Below are experts of layer 4 (counted from 0) of a mixture-of-experts language model. Rows are named router (the router's row for the expert) and show model dimensions 0-255. Each number is 500 + 50 x the weight over its row's rms, rounded and kept within 0 to 999. Numbers have three digits each.
After each expert's rows: a language model's description of what the expert responds to. This comes from a sample of Wikipedia text that the model never trained on.

# expert 3
router:484494494556540504507585461469439484483471494568495515466382497446354529482520474476489422631551532538481519560549503402429502465561440463486470457460510528519512566577542525625560485482465547574523522481407516510538536578445583457458528503459435455431511561578529437549461514495500495394561551537474477435528482601563518464554577479441503527495483472426491507512465530561435468543543567487450491438518548574403417457485547431486513492535526482514522436554498540422487460538565485591348500518499521522466544549462447504478557527499485413501491444558460474468466585434463482486517492505608507455468582530514461489578537447482562485534479436412524546524405416468468464401465493485448474543536504433526546533480463385556584401454472545454461560513382512501484505551473595
Description: Foreign name endings. Final pieces of foreign or scientific names and proper nouns, such as Pyrococc-us, Mkrtch-y-an, Raseinia-i, plus II and III.

# expert 7
router:590472595515533496438599531500539556553460531443514506533448497492450533571591347487454458581519579464515490529540445477490536470507550474531502475453496467434485580542487563449551550489515454619494584504462583579491571417418575437462531389427429531539464530517516396499488570497496481492560532396445539552573437493569479444550511423485451618519520465402496497482527533500461533444588602527474487473408575604463459439550512411509522489450436499476482488516477472398562482541558517481424498553440508498575468476523556477523524532439463509566448428520508493527523571448439448453429489449571562482469530496442493552592566466460464495494467433486540493453495420418450456536477432423475463583496489476516558477447484442520512433468551518518420548490467576499561448509449526
Description: Years, articles, field colons. Year endings after 20 or 19 in medal tables (2019, 2023), "is a" articles in biographies, and infobox colons like Rank:.

# expert 16
router:580542475504515518474427554567509595520543510419536466457566457517533484549427510550539581449527554473597434468524462462458407487474547488471525607492435465456465584481453455425502498507508461468506533482504474482517450603433589502547563555458445522477414505520533523458543499508485564502478488592472530550467514458498546456457500495442516529497522534420462540537511438484599490422541424415536514512467527554588486529454538421441518460511468440519466440522573485540442510527459463518497541541628609576468506456557503505480505543582511600494593489469581484568494507454547487542508609558472465478513568555539374607480535465553461443480602587574507490493517554531516556606608449607491462543616497422445491520562607561442501460508510450550445504474595517435526520497472511
Description: Units and infobox fields. Measurement units and coordinates (km, mi, ft, UTC, °W, /sq), infobox field names like Length or County, and taxonomy or chemistry pieces.

# expert 18
router:548566460455500440502486625501542523580507573505520445419517433472485523601480421513537566524571508529488407545580510523455494447552574448540448455521481488512493486489466488533517393527557504522460495478571482509510526608400492452507464512507423490533420420550494497468470454458557483574558536479523487538489532524515483479433506489593525496476434482473538541504536514400553419547466437503543426505534559444621488479519474465531425472510498485547483546473503473546443548511454534445539490507614518457432516572432511526533547501602473598436531482559518624565489588534528539431421620496539604566534555484485398494463498448544592531610547527557502581465518560494536556412641490467533543436449578517436493437557543514591546473540471581555495543554483513494529513573490537
Description: Biology word fragments. Word pieces in species descriptions and taxonomy lists, such as pel-v-ic, red-d-ish, cr-ust-acean, Genus, Binomial.

# expert 12
router:398455525519544451454434418466584452479552592551563492440554510439481376452511499582507559534423549588529558411486445564554419437489431494583569423458466554492498580479532521556484409503599544501583524511530489454445508534589460438502501520529452480482491587480523485521495346420464486524478477566499399518467516441532367516543448448503534436452551468502467381463538497488440430439493493538448560481559483445487525520469510606535520507400459509492502544466503551529544395520506589467566456543529484494517594490478512464411481490476464477517512510508367426542603449521525541558593401542465512497514489482552552475462567534526505443471603449507531506517501499490516526539555507509445457517473540539534502412429419543519466462421496514463466509445504498524537505502610533
Description: Abstract event nouns. Noun endings and head nouns after "the" or "his", often before "of", such as outbreak, ownership, site, death, Battle.

# expert 24
router:539456612544563480513560477500463481564457559505453497468469425538483562569563358526537518530562557534527473502513489405532495480572554514505469473403459519465472602596555541528558507539433439569511554483470563536550574454409512456471510447435463550485485487539544397526477599473522446483488603480417563557507431473588518452469501481485481601547502432418509543472483493513403537513557559550458523527500534572491490535585541436533519499493483465514542456502500479378535471529559538471336441550427477514492453545528503470467549546469486508551429487512501433497497526474427495430455542459537576436468512512474562599580537416441498558548479485515537506495472448424468442485473494421426499608490486534611452444404484466519515431428486534483483508440492637521579479546435484
Description: Numbers in tables. Numbers in tables, dates and scores, such as 12, 16, +24, month names, and scattered common word pieces.

# expert 6
router:536514502479450506522492534541519528544548477527490509443447523507507463424533412500417456472457553443531527554448445450553604428535481475504442476460517510502435517492533507503493575529522505432511569519531521547429480392548570455530437421490544521542442477497485461532585510407482534464413549485495471558470545509441565515420433491528539557520571479577504439437381531442501514542495568565591399493520474507494544456461454519561508563553539505506470532525591463632545530490553476607496522437476464480586485477486604518467614479367596434536595558438587512510415428540414551521541463533590464438468467593505520457575525495508464499456502471391551462479505430456537490495441426476509440402546476474581523603511537554496427472497548529564475571439480509418500441476475432
Description: Capital-letter abbreviations. Single capital letters inside acronyms and codes in sports tables and lists, such as OFK, NED, ARY, PDC.

# expert 13
router:549468609561568490507564481484470507547452557531435514492484423523478554587560370537557488533576551512515521500515488403532478495589535490509444505409482543491492593589545565503550505556428467572498591490495576564559556445418528443447536460443435496507487511524532415533473610463495449473515569474475564522493449479593535473460515473473486600564489445393532535500478475530407543476559535538474521545483523572497486532567550463526499496474495469509535453492504470375512470562548532462343450553418504507496426512512506459478553553461515510533440498486508421502496550456425500422460551463530592435464519541466569593570538441451527548558463478528530501493449415420467450510463491418434527603456498516590455479390506461503530444444490524478462541433482630509550425548413475
Description: Commas, parentheses, mixed fragments. Commas, open parentheses, spaces and number words (six, seven, eight), plus odd pieces in tables, formulas and code.

# expert 0
router:425498497434418378541524471488478481434462441422435476556438567483449537507503569495541477572553419484426449454482552581512467487476463486514530496507501468506578447554526445639545519449509435535536452417575536490577438568505433500493474544458471453570535499488578474434489545462507495483560431484491456420488471457575481483501535519573530462496404468516558521581474502541484462615436402526411517533560485418468490452516543515539563572578511495433541477459408559461552469517576484471533469431531447540431424460524397452472451544523502411551416480514412515463563516505492476547541416463513452501475558362470499438391448518460508585500486449436429509506522490582441467393506473531530522528560544545535448468602550394515570553552497507545454576565522470519497536475507477
Description: Surname word pieces. Middle and end pieces of personal names, mostly surnames in tables and lists, such as Mc-A-ndrews, Macd-on-ald, N-ich-olson.

# expert 21
router:556531590528494447571406430464471518509533577530543531422483451508531512458452522503510566571541534539536522491496555482457538558542521490531540541499505445543510485502601553524566498475443472530503495422435552518485576516443505440487592466396494519516512467552399525589522526531524413456443517469431448538557439429492549499530478537502594560478450527474436472438486455532443449503526494581439518477574433499469442561480544465471428531404492468511559440464512476456531545431517564549482517472464414472469537484451489442520473475464465450525557585493504521607370580433529588488478491436448518444500464626582496494581484512528417479503479535582430395546469425410466417515376418456410467517518448554486479459471463444546503463500388549478544423416580596481496540484436434
Description: Abbreviation periods. Periods, chiefly inside abbreviations like e.g., a.k.a. and U.S., plus sentence-final periods and quantity words like number, some.

# expert 14
router:648452455507508546491527516482410474493534450571524447501488514519471526478494565442484506497497461463468561470613484452560474608584424497535529571491479532515488461490519493491501572620551442408544579599469511500482492434546605592498488507612517587534454504477495472497526555554568547463551545551595449487377501484502532581485497524491480530518465567551459453441420519449477569564424515488540483456495505591498590426558412484531422513560478470503503562510550530532492490509437568480539542462475500535357521499398411454535440458557539493455572505437500530454546490466521452480587474545376408432463561432502520413453444476515439524502497446490540503455499519464612495457426482479513530470499376428473504473505517491568552483515546464499563536449551503495437462444585427
Description: Awards and media words. Award, music and film vocabulary and ordinals in discography and accolade text, such as Best, Award, Nominated, single, fourth, Series.

# expert 29
router:457482547467546576495500499471446581516494470596511494518528524413502561438596501545541341484430448553628485517533505526469527390528460642458519494463511597512418477479501488468550426425440562472421491498484516462467499475474463521506554465596510490505511401492457441580440558424483399518488447492424490512491535539451521448515471432485508476449485464489430388496567528459466492445461543498466586505403463443481419509524497444414501471460473512566511545492524538428461444371457469575478566524455489571586570539404506520561448560466450474494529451509538463502493459510457475523533472590556560518569391539517539544540472492451520431560455560549541434563437442476514406520450574419544510470522515581469511566567461514458486409461497489423543482427494501452450512563537475
Description: Non-Latin script bytes. Byte pieces of Greek, Cyrillic, Hebrew, Thai and other non-Latin scripts, plus spaces and parentheses around such native-language text.

# expert 4
router:458367516504481532430489381523541460448501413503501514476520512461504528518446531417416492500431520454391617517447533459492499550571414562440492558490559390568513473500520466506520633538488489585569484472533534411544462432547419490495451500580530489476558480446503556500470580629520504540558555520558476491569478482515424533400503554556504517535530486480529582466411543489438505547569491456558443516447531459498595501519569616473520517508533476437438619457458410523534474471535461539512536512495442499529548495545490497507506436521562543525442545555478381512538447469480450488557566466435480431533473379550562387478516492451508435460610419510473529543508438491516462402451492499507598514410489489493474620482461482528440571511537485511478470499478465462489481432506521
Description: Given-name completions. Personal first names or their second piece, mostly in lists and tables, such as Toby, Tommy, Stefano, Jorge, William.

# expert 19
router:449586550529542534534601570522510530603527570495410520510406434480520436583553408565470565583566487597515541607450434394506475538489550490496401498469475528432473542641477532404473573486478540536529532413464584554567547467446442513523519516485515481504516553471485426507508516505476463483554453456533534564504517489563469436474488481500483539555492438373448547468517482496480571491609518566517523451522439481511508566529600503564521435539506567515506466473593536456488453535524482392421491534417482513536442570467458568435535591476389476584467481505508511460531522451506461491421499536471582466446513520455535546548565494479509535605520538491522459460472427397453439451470508430409497545489517490546469468451458507518452425481462541427546517482456571467519472524424386
Description: Place-name pieces, sentence openers. Middle pieces of place and personal names (Kingsley, Engstringen) and sentence openers like The, This, I, often in geography articles.

# expert 25
router:451529481549566425428488576424451430541409444544501522529428550571448563437503568469506472411559417485516503581533604547525497499474650515581459459523597500582579497441525406384496510484553577454422533579528504531521512484510568465504426485443449563476558446557535432491467423547500512464522481480529559523521460441419448477478496573466503562502470464496450487510503420586525579591533565483561478387464462600491569548560528507529495542475534544470553497595477507459493400564407549444465549524462481513526448474511520521550534578572495469533460483486592475419568490553504582445471387466431442517465545547465480524566556461452519534505511509502501501450587509546539474483484501460532460519532486518491567460427440531478527602423463444441584426539508542492461471481522562
Description: Japanese and foreign name syllables. Syllable pieces inside Japanese names and other non-English words, such as Takahashi, Iwasaki, Hoke-kyō, Yucatán, plus Japan and Korea.

# expert 9
router:581449604498566479529523513478462482545475568508449470493453400513457559553589380533520514539563547499490498501511475380537492458562551479514494460431494522447497589571555586510520478549443478559483588488487609615525552454427495448451533477446461517498489489542533437546479594447479430473478592484422516565487436487603496481473536515476480598554493464399495546480513511535406530550560545503473507555512537553504478523570571409525528509498504467510549475539529484394504483548583552511343448561439505480502457501518498514491515563460500496545454511507497444471476514463437532435468572469511564435476489550457557581562566434444503556606478484474546505498436414423471443510481493429412504589496496521582443463419503491520558463390505504488499533436494656509563448574437475
Description: Table and heading structure. Spaces, "Preceded by" in succession boxes, table cells, heading breaks, and role nouns like vocals, writer, member.

# expert 28
router:500539483519469538522490606543566555606492525493484499512514558569509468480508449445473578430559520503524558423469433457475520531467413489486449561523469437499527421449469525524570432502447523538420406526526437534542468487484462488461553569545601487508530480533525477420517508570550549492501510490511498453524495515486541508561553493476578492549438428504472558479570466556588539457490446521509515570375556561470453535512486506548473428450485532569500516571531505490550610573557506548513430536486510526522398601521472441516544462462534460471458477546529544462470572492509472564408458495516557572468476465528503598594532506400495524481423661476570503535537439472444549617565525514603550518567452535486498619480490584437459466501552533535578552533405408446532628589444474
Description: Decimal and census digits. Digits after a decimal point in percentages, coordinates and areas (3.36%, 71.59°W, 16.57 sq mi), often in census demographics.

# expert 1
router:594463536449538475564535427421490401476536483521456460471493495428501473497520500510518556482554356455509399572508554575549450569564455532467563523473463494592512493478587495461442492476451480494506491530476489482470465468587530479442525486597429517486444497496499501461512551481537495437517430534528613511415460450484497572578386452510443476469473509558536480546512521529528478477505533556451582442544408408397535474559430529563466561556510493514538429578501472507452466448466503459443504439514496489467431535417513533451390461540541404453519427478553465596488497594411522437527464588423519577617509451518549420393434536463502466443499441458425491443519594531536531447491517477586518511386503541470545453544537483426509509590521511487514516435551547604491484576479518
Description: Abbreviation periods and fragments. Abbreviation pieces with periods like U.S., Mr, Jr, Dr, Inc, approx, plus mid-word fragments such as the second w in www.

# expert 8
router:525482449464512462537497418561451492458518471547530541518498577475551507547563473456459447492499469548475452421483450439490471446369506507401561542476423510506445588496484496539592438509473458397498574530448482515423528519484561640548537521562496472461481419476528512483522420550465514448508483536507526506474480447425533477556475505416484521459486453509480466552466524518472566570467533426512467568501591512470449559474536471463486555500501599535468516552436590515480536495469529523473483442543504407508515476579463510372427494458462556548487432461421493508472461475517541589552447551525439481555427549447566552413556589502502497519422501454502445553410521422506456526494428497484423483483373403543535492522491461528435519382457354418457449558483435467575387411582475
Description: Common adjective and noun pieces. Word pieces and adjectives such as new, special, private, railway, engine, and "wn" in infobox "Owner:" lines.

# expert 17
router:422446533514501556515625532499515387530587425487511474445465492390424470523492501571488544520509603475473419439475479450464602541485501563500540478446449499456487545515488451570504517426407541546585486466443579516522584423454449444429533427483522542442512538540450471506447537444445584552439571467452411568553400503540531477528585512485445498594502397482473548521613559494495445504607493535409481523452528529529492496530533541611508565503470519490531469416555507501536551545538434436422454559433510485477454577573464531552500480446561532510433542460515488397526446440501470547498496491468626535441547503516529432489503521524510543585438467472501567499535499504471451479442446523526504554484489535633449521454509472525516438478537506439543569477491375547598526573502477
Description: Numbers in stat tables. Digits and numbers in election vote tables and sports statistics rows, e.g. 52 in 52.1, goals, percentages.

# expert 22
router:499503499480503517492502536561580464553486503552477549436573473509589542481521423468513598519581468545530507454484510387436489457511506485440478499454425502449406591569527543502485498549390458528458478494425551574530557473469474507419513531425590531508555488473562432511477518446441489540499577474503587527503420428544544379489553434516477517535499468391449495561468457556437500506535405509493551498481441567572524541593586543514534468457473561502496430552516586426502509538502437510405449553395505490462492506529472477512518551449529549497441608507428552522509548510527458469426582540549574403436446468500583580487521573493500490546462471568508621447446437445558532546528529405509454582463581521598415485439538499503505457540422484428429584464495493525522522555417519
Description: Numeric table cell separators. Pipe separators between numbers in sports standings and statistics tables, such as goal difference columns, plus some mid-word noun pieces.

# expert 30
router:398623457471495586505535534545476509491461482448458520471556518499612519538429426498513425548479489482383458484438602567415502503425538533489486413533621456457430440543411434393424468453427432454488463572591458499454541446524453554567463501510525498448450476499468457531563503490375524491450391459517455552557507430559533494551540537415513468555547510583471593507553617460502572434558516446459530490559566547510442514494524444502508529548556546495446433518518502473568577561571435560448583528454531511574551508529592432421479426437487542523536448494493463457429525474540518496539543410496460531472461575415481538508479513556501533549435510436433539451530529462462504493493558381461496590501486577495426545536482461526558486509506505436440482497490479514488490486470498
Description: Prepositions. Prepositions linking nouns or verbs to places and institutions, such as member of, Alderman for the ward of, during, from.

# expert 20
router:493442620546556460512562479470445520557475517516440503497475442508454574534513406492534505561581555502522496502508452403530477504495545486527467496383477557463503596555496523514537515540448421578515573461495559553548578452446520444471566426416420528490489518553512409517467601421501440478542568478450555561511435486581536489441554473463463559544542453374544552477500510487408494499521584551526517509483548555473526517547591447512468457496514490515541435512529500416542482520524554534382451559424482460494458514514533502462539536424456562525422513474538462510508561491417520423464557518544590451480507513444519606540571422476526569548473486503518515482449400410454459485437503428420518592463499497625435513391529506510556397448481529444506510428500600554566488579409474
Description: Word-initial single letters. Single capital or lowercase letters that begin a name or word split into pieces, e.g. M, K, D, T in Tampa, Doppler.

# expert 5
router:507526519443525493428550467497558506495513486488444567588506533428485441532467510468597569409438470466589530513464483554478513516418547468484498558589466407432501554568503476551490464439468480519599577525516550445549523523545579481556445534511483559533550546588449523547514492468436537520472383416541439475532461549479553505568517533467403423581550480520561479500500485495501451472544545472477417441576506414440547588472463435370585552459483532426524478564621533496452462445647487540449536523491562480519514465461534399429484407491527481532391498428496569458448474468518459439499580454447571495444432548489522467503482558528520560406431513486581471508459524421423631497490519507524351493520489506510486490510544548488542466502450515498515481555532472454536525555534555
Description: Dates, institutions, born. Spaces and commas inside dates after month names, pipes in football squad tables, and institution words like University, College, School, Stadium.

# expert 23
router:497520456462406493441409434533520509507545546431538576476539471581539461456528463515503540473481509544437452416531449606484458435558482462475429567512561666495493517473502579558447495496535527480501419464431524467504532534551424548520488504499563451448499533432512625541392530465486466456391516572484533475490518615376456547570486454513467521412506563542485494516450420533533519345460437413397501538434415458465476439411494502512501452417453540470546473458484500485553599560475499536557475539450586510547537510476559416483421487483487518552494578467467477534471493447504571527547413489496533502518389514516511509463503539551510577525510544494580499551543570479478454564513575536510436481526570522492575509466555566469521501485581497451474386419402524516543525471505492
Description: Mid-word syllables. Middle syllable pieces of longer words, often political or legal terms, e.g. en in Covenant, isl in Legislative, imin in preliminary.

# expert 15
router:421476527454549456553408473487489549451494485522468541608524500618414538435538479573510407467532569546519556543435589432528531526481439548542491498458476535544553407503493498546460477523519517564483433588522510468525447497594386529416478534464517496526578522477474474538470465475415562561549508521449432373497561521513524515421461403548453489491556507449490393444526509539458406464481591532552479517471505474493510514544389449480516375558540466434475529461405471470456436453475501452560428469441480494551514455531560531492481488523511397425517494452508489513488468597449475478456439553576449442482541445547543496571532447447437462493403500525480450597487438509497422532533587498498553510452571475576464498418422438538427527547475463556514482567522515541385474387490476
Description: Pronouns and auxiliaries. Subject pronouns, auxiliaries and modals near clause starts, such as he, they, would, had, also, and contractions like I've.

# expert 11
router:462616524569480512575561454491505409467540530509538459454565501628574471456476550453503512449473445407485445479421465561515439572489529441478515452486559474380457483541438551522486529564471532457538445459518460460582498536443498487582474567481540469534527539429475488515593427507489469536462547467575522529506561442547505505477466528466577485575510496557543495548490444488570443471501457525442514526520578512563443583460423541459490524452572610434443525408512540497516487546542426457515445464476493505469503510634558529568495497555518571414556501546516552473476429535481595494433517489416484658587451474445542484430504561559493568384525503523445472472511570579443514524438529532595554538495452500446440408540554481527476494515557537567459424483515549617474540411511494
Description: Score dashes, name starts. En dashes in sports scores and seasons (19–3, 2009–10), and opening capital pieces of place or team names like Sp, Oh, Wh.

# expert 31
router:551493583493555504486491475423441449561514632476535478465521460618443612508491473547512506580509564427484603572432476453553603543539486488511486402482443566484455499513577603553512511472455469576454497482534518498544569510448506547448532424394514450479414573396485527588420508502386451476537436488482522540499547487575509448504522435497468502536544504524538532439508497619406451527474574526501549543542443455482381561561476453482517471530475568457490447568468431502458512397509519473490487510413459538526464508536524498537565384399478480422562482496465377580508505462476475552526493491529483466486476589525492533590510461528420524587577522514456470551478473490467454498433542457530437493435409575489534444442532470520425486495504564498547494543439530546508449530413555
Description: Coordinating conjunctions. Conjunctions and list joiners linking words or phrases, mainly and, or, but, &, commas, slashes, such as European and Canadian.

# expert 26
router:567501586553563489500558480483494500551463538495492502495501453519460563531524387528546515560562581503523471532513500428536471447578573498496455477398461525455462569597531547536562474548452445556509526459468599524538614439435509459463534472439419534509490489515559427501513577456502431458553568464446512500575449476555518454442530486471496584547500451410501558474464509508420525527533572530506498497507548510483440528617566467530510515427494420544547458505510472389542468567563542463330456553404467528468447549502422470525569501487479481588462496487466440499444492454436484445426556450598600439495477524477567604563543435481533529553501527515503556535493434402484423525435502431421474574514508553586477464407453457495545463461491474482484498442556631545567471533438461
Description: Election swing cells, spaces. Pipe before "Swing" in election result tables, other election table cells, plus spaces and word starts like a, cont, rec.

# expert 27
router:469478493488513530482576487420513472406474507509468518616453512465530537443444512533449473549492498471520522510506517542436537483424539534591504495530525491529582451507489541432467521373505448470484438596546465570411506432543477564483443539501481545486528555512457588498512514387458562489467522532449578432535571575446484498604521534415421469424572599526535533577504518530469522546447530519511479545529601582467554476559457537514498560621526493561524474468420530498554466437489569472590454399515443431475574455569422450548526562463555425471512509569451552491433571493523461501450420474592475555441506478451524478533486503442580467530451459583492413509476477565477571493474557510445535371398528487535567503488461446528421608494461472550487512619483450494455468483584495
Description: Action verb endings. Past-tense and -ing verbs of biographical actions after a subject, such as introduced, performing, wrote, played, embarked.

# expert 2
router:558527548520496473606488566507378472505438419475473458470548455511437449454429531484493449601402501523455530535518553455583526549612428423451545475473480557516524515388608427537373547566512548484471503502487471438448429480552532436470547460556520532531549378546435516510474517579617542500497557419565489474446549518502509580540552569499546497584454588475505533477504538504451587482528542498501512599507431514531606451492456504464494559523461384547581490487576492549486472458462508441499490535520499486506450413510469553488491431613477519492520490455544483409553508572446477530573500467427453498534567443548551469452462435454494473469493432453534581450594496569531516417450496493509446428564453495381536496552510532499543530567552404476517521508547553516479478455541498
Description: Table and list delimiters. Pipe cells, list hyphens, colons and semicolons in wikitables, infoboxes and certification lists, e.g. | US | CAN, RIAA: Platinum; ARIA.